python train.py --num_hidden_layers=16 --experts_per_token=4 --hidden_act="tanh_gelu" --routed_scale=2.5 --lr_router=0.00189 --max_steps=4507
Below are experts of layer 6 (counted from 0) of a mixture-of-experts language model. Rows are named router (the router's row for the expert), down (a neuron's output weights, with its number) and show model dimensions 0-63. Each number is 50 + 15 x the weight over its row's rms, rounded and kept within 0 to 99.
Before each expert's rows: a language model's description of what the expert responds to. This comes from a sample of Wikipedia text that the model never trained on.

# expert 18
Description: Closing punctuation after words. Commas, closing parentheses, semicolons and list-joining and or & right after a name or word, e.g. (WSOP), Hope & Westwood, Smith,.
router:44 73 81 55 47 63 37 71 71 51 48 40 22 63 47 57 50 52 28 15 77 61 52 56 47 31 57 73 45 28 54 77 66 57 24 47 47 32 33 52 37 47 33 49 46 58 59 52 50 56 42 64 24 54 36 57 46 48 99 52 50 49 64 45
down0:37 57 32 58 34 32 73 69 52 45 54 56 37 32 55 56 69 57 39 51 63 42 56 59 40 38 40 09 66 28 42 71 70 61 53 49 44 38 70 54 58 61 56 37 26 31 50 52 70 61 65 56 68 54 38 51 52 69 79 49 25 53 47 68
down1:71 62 59 51 46 45 52 30 39 60 24 20 78 37 26 70 62 65 45 44 55 45 51 35 60 40 38 30 47 69 38 59 17 64 40 20 67 68 38 49 48 68 40 37 66 30 25 81 61 48 96 53 39 23 52 39 59 75 80 51 64 57 41 45
down2:84 49 37 60 40 39 47 82 34 40 55 57 64 26 51 43 66 35 63 65 31 67 34 28 48 47 34 38 46 57 53 45 44 43 54 69 55 48 39 30 51 62 55 55 51 41 40 36 37 23 53 63 74 32 46 71 81 40 74 60 45 32 31 72
down3:40 54 30 63 52 70 65 36 73 63 61 10 44 58 56 42 45 50 38 27 47 34 68 54 37 48 66 35 29 48 33 67 63 40 69 54 60 57 34 61 31 70 46 63 51 29 39 64 55 52 37 55 74 62 46 56 36 68 65 26 51 71 58 50
down4:36 62 23 47 35 44 63 50 34 65 23 55 33 31 15 46 26 39 47 82 27 33 68 45 42 33 53 38 58 54 51 48 66 74 95 58 41 73 58 63 12 46 29 53 78 55 54 42 48 19 45 93 57 24 52 65 41 55 47 44 34 26 17 70
down5:74 17 37 65 50 39 51 58 40 54 61 78 72 75 23 69 51 75 44 38 60 49 38 63 61 73 33 29 64 41 40 53 65 50 86 68 58 44 44 65 74 75 61 60 51 52 43 27 52 53 65 57 27 48 60 53 31 34 79 31 50 47 37 38
down6:65 40 50 34 42 34 68 65 71 37 65 55 63 63 52 62 48 53 29 45 55 43 53 52 47 18 45 43 59 61 23 67 70 48 53 37 45 73 29 32 47 47 54 62 29 62 26 73 20 67 50 24 54 44 67 43 67 46 45 53 37 44 74 48
down7:59 48 25 40 62 66 56 64 20 37 62 52 61 27 28 51 41 43 56 30 77 57 54 54 36 48 72 62 57 41 70 43 37 47 24 55 00 42 28 50 25 44 42 52 57 52 50 46 61 56 50 57 54 43 35 46 61 52 45 55 64 56 49 41
down8:47 73 61 22 61 54 58 38 24 53 51 17 99 81 60 49 52 59 36 62 47 48 52 65 50 46 46 46 66 69 52 82 43 45 64 56 27 48 42 54 40 44 53 67 24 43 66 49 30 45 56 64 35 49 67 55 33 32 21 69 65 47 60 52
down9:24 60 60 69 36 56 41 50 41 57 42 50 33 34 52 50 52 32 39 60 64 29 58 73 41 72 34 41 61 62 52 57 52 42 68 72 59 43 77 78 20 38 44 32 63 58 52 21 59 60 38 26 53 59 70 65 40 46 22 41 45 43 62 53
down10:35 63 52 50 59 19 71 35 37 50 60 66 49 30 49 25 52 31 57 83 00 55 60 54 54 49 52 79 47 45 27 71 29 04 43 27 57 49 52 58 61 47 62 54 53 33 62 42 31 54 36 50 47 34 60 58 52 10 68 23 54 72 59 66
down11:31 28 23 63 15 56 64 57 68 55 52 59 48 47 36 45 62 31 38 31 60 30 34 40 83 58 57 48 42 43 53 84 44 32 39 70 48 40 45 40 46 49 51 43 54 47 42 53 46 61 35 38 31 63 78 16 53 53 40 76 59 39 61 54
down12:74 35 64 56 44 55 70 47 50 67 60 50 36 71 48 45 47 44 52 60 25 59 65 72 34 47 66 51 64 75 65 67 56 72 57 44 59 61 56 49 42 31 39 61 40 43 45 44 60 26 37 47 42 51 33 75 43 53 23 78 76 49 57 54
down13:52 59 36 37 32 44 29 31 57 30 57 45 13 82 53 43 69 58 50 45 30 68 30 57 67 74 55 40 49 66 54 38 41 57 66 57 74 32 68 37 41 63 47 72 43 61 78 50 42 60 56 46 59 36 62 41 37 60 90 32 33 43 67 49
down14:77 58 48 70 43 20 66 26 45 40 38 44 37 35 60 69 45 53 44 57 31 41 69 84 39 32 62 48 61 56 76 51 64 61 27 52 23 44 57 51 61 60 72 58 34 76 64 39 53 69 45 45 54 51 56 61 51 65 44 43 45 72 55 60
down15:62 61 72 61 36 56 85 44 57 32 63 56 69 41 21 46 54 38 40 65 57 53 45 54 39 23 58 36 40 51 44 37 78 52 38 51 70 72 44 60 20 40 34 41 94 35 41 35 69 37 67 54 01 47 43 28 33 26 43 09 32 45 65 48
down16:48 62 50 51 18 58 50 41 53 35 41 46 32 53 40 50 45 65 42 45 52 37 49 55 61 49 41 22 34 43 47 40 62 73 61 58 65 64 78 39 21 50 42 75 55 16 45 44 55 54 56 36 59 43 36 56 33 37 50 50 44 46 34 31
down17:37 46 56 59 27 54 55 66 58 43 35 47 31 44 44 74 47 53 25 33 54 73 66 27 37 21 39 38 39 60 47 44 54 52 63 54 72 33 53 48 52 36 75 76 75 61 24 59 52 41 78 57 40 31 66 62 60 40 38 29 20 54 45 48
down18:49 16 28 62 45 41 22 46 41 78 31 41 62 54 34 52 81 58 62 61 37 46 63 32 65 72 32 34 35 54 45 61 37 78 45 29 48 51 34 37 35 58 39 74 22 29 66 93 66 48 65 70 49 46 66 62 59 71 40 16 88 54 23 56
down19:55 68 34 67 56 74 47 63 80 52 61 75 36 53 44 39 51 70 50 50 36 34 63 32 56 52 36 18 61 49 43 47 39 43 44 69 35 38 83 41 64 55 60 25 49 66 67 63 34 31 52 44 64 50 61 35 57 71 67 70 52 53 54 50
down20:45 52 66 82 68 64 45 03 56 72 29 70 54 69 39 27 66 41 47 41 76 64 45 48 47 73 49 38 39 49 65 54 53 48 73 54 73 52 57 73 52 41 46 41 50 34 67 48 50 63 25 34 41 28 38 49 36 56 36 42 33 50 41 55
down21:40 45 79 54 33 67 44 70 36 51 54 32 67 61 37 22 71 38 78 87 49 56 79 31 57 53 56 29 43 89 74 31 47 46 57 40 43 77 49 10 30 44 39 66 65 48 39 70 43 30 80 66 65 44 63 74 76 52 36 39 57 16 46 53
down22:62 69 58 42 39 46 84 58 52 52 62 52 46 53 81 43 33 49 68 50 43 32 16 57 14 63 62 47 73 40 74 65 50 67 62 84 40 57 43 39 44 34 30 15 53 57 50 45 25 22 17 66 46 58 18 50 44 37 43 76 62 65 91 50
down23:48 40 46 21 59 57 60 45 30 61 48 69 33 61 56 36 07 54 56 53 36 63 54 58 57 52 23 52 49 43 20 84 36 37 62 63 65 54 43 31 58 71 41 66 50 58 73 43 60 51 70 55 47 28 78 57 37 24 60 77 43 61 60 47
down24:50 30 26 50 53 47 30 47 54 47 35 84 70 24 64 65 56 49 61 62 36 57 54 23 22 70 41 49 47 50 25 33 64 62 26 67 76 55 28 60 49 81 38 54 64 53 63 53 31 02 83 66 45 35 70 57 57 53 32 54 77 46 45 51
down25:44 75 57 77 50 57 65 76 54 43 58 39 40 37 61 54 53 51 42 57 59 22 34 63 54 57 48 37 68 38 56 45 50 52 68 64 65 64 41 40 44 39 43 22 67 63 46 50 63 59 32 33 74 70 44 34 48 34 26 21 51 40 25 53
down26:40 64 40 51 55 37 67 26 27 35 66 77 75 12 22 49 35 79 66 50 62 32 18 51 34 50 61 63 57 52 43 32 65 70 41 83 48 26 63 24 47 35 47 64 99 59 44 48 60 65 55 37 60 53 50 47 50 53 81 53 31 62 41 40
down27:48 45 45 68 62 62 51 42 66 73 59 50 02 87 39 73 48 52 59 38 48 59 51 39 55 52 70 48 18 48 44 35 57 43 65 72 51 32 54 54 87 38 54 37 61 61 42 48 14 51 36 40 38 32 56 43 57 73 57 42 61 39 62 55
down28:57 26 25 54 39 62 40 70 61 51 49 50 67 71 56 64 32 41 42 44 52 51 34 79 51 29 51 75 54 41 60 48 42 29 66 49 80 16 21 42 59 82 63 57 66 58 47 58 37 19 41 52 40 73 45 33 39 52 78 40 40 81 37 66
down29:47 47 71 23 41 45 64 47 56 62 33 60 50 63 68 65 61 62 47 53 55 33 49 57 64 44 37 49 77 63 40 34 38 31 44 35 51 48 50 38 44 50 34 93 35 21 35 63 40 31 43 64 58 40 61 43 45 48 48 62 46 35 57 61
down30:38 60 72 52 44 42 18 48 56 46 38 29 43 53 39 44 55 60 39 45 35 56 52 35 50 75 58 56 54 60 54 51 47 35 70 32 60 41 61 79 35 52 31 13 25 43 48 40 17 43 51 47 79 67 53 51 53 68 56 99 56 46 35 53
down31:48 54 33 30 69 30 39 49 38 34 54 43 49 57 47 38 34 66 62 48 46 27 46 81 37 42 81 44 83 62 99 43 69 41 42 92 57 64 35 49 53 67 51 83 74 52 50 46 51 71 65 52 58 43 53 53 43 58 55 46 69 60 56 40
down32:58 14 66 58 64 47 48 66 75 59 35 58 28 62 70 62 61 25 59 31 49 54 53 61 49 58 38 50 56 46 57 57 77 45 74 69 64 41 56 62 65 70 48 42 47 53 36 44 57 42 46 71 33 77 86 16 51 40 60 35 47 10 34 49
down33:31 70 30 47 60 14 28 31 56 30 69 63 35 37 61 36 35 86 51 70 63 56 33 58 53 34 51 64 56 60 57 49 38 45 72 52 52 42 56 37 54 42 73 65 74 50 73 33 42 72 30 43 61 52 52 34 39 86 38 45 40 63 34 29
down34:67 58 78 81 33 67 48 84 63 80 48 60 68 51 46 50 59 44 46 40 35 29 49 44 58 55 39 43 40 51 51 69 63 58 44 37 61 78 62 33 59 52 69 40 56 16 43 47 64 36 62 54 59 59 32 24 48 39 62 63 43 38 51 36
down35:59 48 29 32 63 68 53 46 34 64 47 51 43 53 28 58 69 29 52 57 60 25 65 56 48 39 52 53 72 59 36 83 54 15 53 56 49 71 49 43 44 51 52 45 63 62 84 80 54 47 53 50 33 61 61 40 50 57 34 46 60 34 35 54
down36:59 73 63 57 40 46 40 40 62 81 22 59 56 29 58 20 31 40 82 79 38 55 33 28 74 36 55 20 56 52 56 38 52 53 29 33 65 66 32 58 54 67 43 41 44 32 66 33 22 81 52 64 49 46 46 36 43 59 58 55 64 60 51 65
down37:68 56 55 47 82 41 57 73 47 00 48 41 37 29 53 65 36 47 74 65 26 40 56 56 35 81 53 54 37 13 38 31 53 57 58 51 27 55 61 70 54 66 69 14 45 59 67 26 39 42 51 65 57 54 55 56 47 50 51 64 52 91 57 63
down38:39 57 57 93 75 60 47 62 53 64 48 55 74 49 56 55 57 53 57 71 46 25 64 49 67 59 43 24 70 83 56 55 63 48 62 55 49 50 49 39 60 53 45 50 40 99 36 36 33 42 42 44 39 55 61 38 48 42 58 41 58 24 54 70
down39:35 41 47 38 55 29 43 45 56 33 56 75 28 53 42 34 62 54 50 59 52 38 64 62 52 53 32 70 34 38 56 41 60 44 44 54 27 77 32 34 41 56 52 48 46 77 73 61 43 42 41 50 57 50 29 23 37 63 43 25 48 63 67 51
down40:20 34 70 52 32 51 40 71 33 54 47 39 55 23 44 24 61 35 49 43 29 57 44 68 79 58 60 64 79 51 81 63 70 53 42 75 67 59 16 51 43 56 58 22 60 57 72 54 68 37 30 74 59 44 46 42 33 56 40 46 40 35 46 36
down41:60 82 65 23 57 41 54 43 46 48 52 37 75 24 64 35 59 52 12 71 58 53 58 23 48 40 57 65 30 51 76 57 40 82 69 42 50 55 57 74 40 46 58 48 32 39 55 53 60 58 55 43 60 68 26 57 51 49 38 64 43 50 61 53
down42:32 68 34 47 24 48 53 56 34 45 46 65 21 29 87 51 44 14 74 37 37 37 48 38 52 59 46 18 71 54 43 40 56 42 47 37 71 83 27 19 63 58 21 50 63 39 63 62 60 38 73 59 91 40 26 59 50 06 64 37 47 40 49 44
down43:49 53 59 64 49 58 42 48 31 33 72 37 24 61 31 48 66 56 55 36 21 47 34 41 51 61 66 46 59 53 54 65 44 38 28 31 46 50 68 47 63 43 46 62 38 56 48 34 52 90 37 53 59 44 32 32 60 52 38 64 69 35 48 79
down44:19 62 42 49 68 34 38 19 52 80 69 42 39 59 49 11 46 42 54 51 42 56 43 66 61 76 62 47 53 50 70 42 54 78 16 33 38 53 63 49 49 35 30 42 16 38 42 46 29 40 43 70 48 59 58 49 59 41 30 38 48 62 48 17
down45:52 42 23 39 40 44 45 52 63 49 31 50 54 53 58 58 41 62 61 54 24 43 39 54 42 57 19 26 55 48 47 44 62 55 72 50 78 68 66 69 37 34 67 56 59 48 68 63 57 68 46 46 63 44 56 48 52 47 39 31 51 61 71 48
down46:36 42 54 58 53 65 72 32 45 63 64 41 56 47 63 21 69 25 53 17 47 87 35 46 86 46 50 47 40 42 54 57 60 55 47 51 58 41 57 46 48 50 53 55 72 50 48 57 36 51 44 43 56 42 54 66 61 81 61 36 61 65 38 54
down47:52 27 51 45 51 34 32 47 55 50 75 68 29 63 51 52 36 51 59 64 45 46 30 57 42 43 45 46 52 58 73 64 53 47 53 32 57 63 24 20 40 35 21 67 53 47 41 58 43 50 40 71 37 59 26 49 82 52 54 62 36 46 90 56
down48:55 49 61 32 80 40 79 55 55 63 48 66 59 47 33 68 17 46 64 55 48 33 47 27 46 56 53 70 36 29 52 61 43 37 45 56 79 14 47 51 63 83 25 57 69 08 25 63 62 34 50 32 41 61 58 62 50 45 67 45 45 43 60 34
down49:50 55 33 57 67 75 67 37 55 38 41 32 60 38 48 54 39 54 45 67 71 76 49 37 48 67 39 57 41 70 43 33 37 48 39 66 79 36 74 38 41 60 45 59 72 36 34 67 56 35 60 40 51 41 69 43 40 44 57 64 61 28 10 56
down50:50 51 44 66 26 39 23 46 57 57 53 61 46 50 46 53 46 43 89 56 70 55 43 60 62 61 59 39 38 59 24 65 44 60 24 45 55 59 54 15 37 57 54 34 69 52 48 44 33 35 37 29 68 62 50 44 52 44 44 59 55 61 60 62
down51:25 72 47 55 52 57 57 76 55 53 61 33 32 57 60 76 51 42 50 78 68 44 41 56 42 67 40 23 45 72 59 23 89 48 52 37 25 31 13 92 58 45 23 32 18 56 48 48 48 43 44 39 71 56 55 50 49 39 34 47 49 54 74 14
down52:45 26 43 51 42 65 49 67 52 37 52 42 56 40 44 29 57 69 61 35 25 44 62 52 60 52 45 55 51 59 64 35 39 46 25 45 20 56 23 25 72 54 49 46 61 70 26 38 51 58 48 44 47 23 37 41 63 58 47 70 50 55 48 40
down53:37 37 70 40 36 47 72 30 40 43 65 24 24 49 92 83 46 64 53 53 55 61 54 39 46 19 40 66 46 62 49 45 60 61 33 64 60 61 31 49 43 33 41 60 35 64 39 52 75 51 36 26 40 41 22 57 51 47 52 28 49 52 52 38
down54:50 75 65 66 61 67 54 62 52 40 47 35 35 52 51 48 49 55 38 28 69 88 54 46 48 81 77 65 63 59 59 66 28 67 40 52 61 38 51 62 51 61 41 43 55 34 69 41 51 83 28 68 57 35 52 64 53 51 34 33 57 44 71 51
down55:64 67 51 40 33 53 50 52 69 58 43 46 54 72 48 24 52 49 26 40 56 44 64 67 28 55 59 71 29 65 37 51 45 54 52 92 89 35 63 43 24 40 80 33 65 63 24 65 45 47 62 61 63 55 41 59 36 35 40 28 18 30 85 45
down56:52 41 45 55 35 72 53 64 30 42 39 54 73 57 53 52 65 68 48 69 47 38 47 22 66 51 58 15 20 53 34 46 42 76 67 55 61 46 46 32 46 46 39 38 44 43 49 50 48 48 43 70 68 50 19 41 81 29 58 59 48 50 90 64
down57:63 61 71 49 61 48 75 83 45 47 46 64 46 58 65 67 57 49 46 24 47 68 48 52 38 27 55 58 22 51 65 64 67 79 25 29 36 43 53 70 59 32 43 42 32 48 20 60 57 24 39 62 30 51 54 53 37 59 62 64 32 62 52 49
down58:71 41 49 39 43 59 62 62 55 37 37 79 60 34 41 52 74 68 58 65 34 60 37 49 38 37 42 51 54 68 74 50 47 39 39 70 19 42 51 18 46 51 40 54 38 33 69 32 60 52 31 25 30 26 45 57 33 65 70 73 26 59 31 57
down59:40 56 49 49 27 54 46 38 47 60 56 72 43 38 71 36 42 69 74 02 40 22 42 48 48 41 57 47 62 57 47 28 54 52 44 62 37 54 60 62 71 54 56 15 45 42 39 44 29 60 56 59 55 65 54 44 76 45 50 48 59 21 63 63
down60:29 72 48 75 26 32 64 42 61 59 41 32 58 45 47 77 47 37 62 53 56 97 38 43 61 46 66 31 23 57 25 74 68 50 56 52 53 82 24 36 59 35 60 30 45 46 45 32 37 54 42 71 49 48 45 45 53 58 44 63 55 54 50 55
down61:40 47 59 43 42 73 30 32 51 26 42 59 57 75 47 60 44 49 42 57 61 56 45 23 33 69 67 61 78 22 38 85 64 58 66 58 61 41 77 61 46 35 48 55 55 39 25 45 50 59 35 57 48 65 38 40 61 51 43 45 55 35 52 54
down62:66 21 64 47 45 68 48 49 36 47 50 57 47 57 44 40 40 33 21 88 26 55 52 70 42 38 46 35 53 86 41 57 54 47 59 26 58 56 67 57 45 39 31 43 52 65 72 44 49 36 35 67 55 49 50 38 51 47 72 64 59 33 47 51
down63:24 40 68 43 35 55 69 43 54 48 32 65 58 38 35 62 54 61 55 49 53 44 57 56 21 52 49 43 37 25 49 24 85 48 62 62 72 29 60 35 52 32 45 46 37 58 56 28 49 58 47 38 32 64 42 54 61 48 53 58 38 58 52 14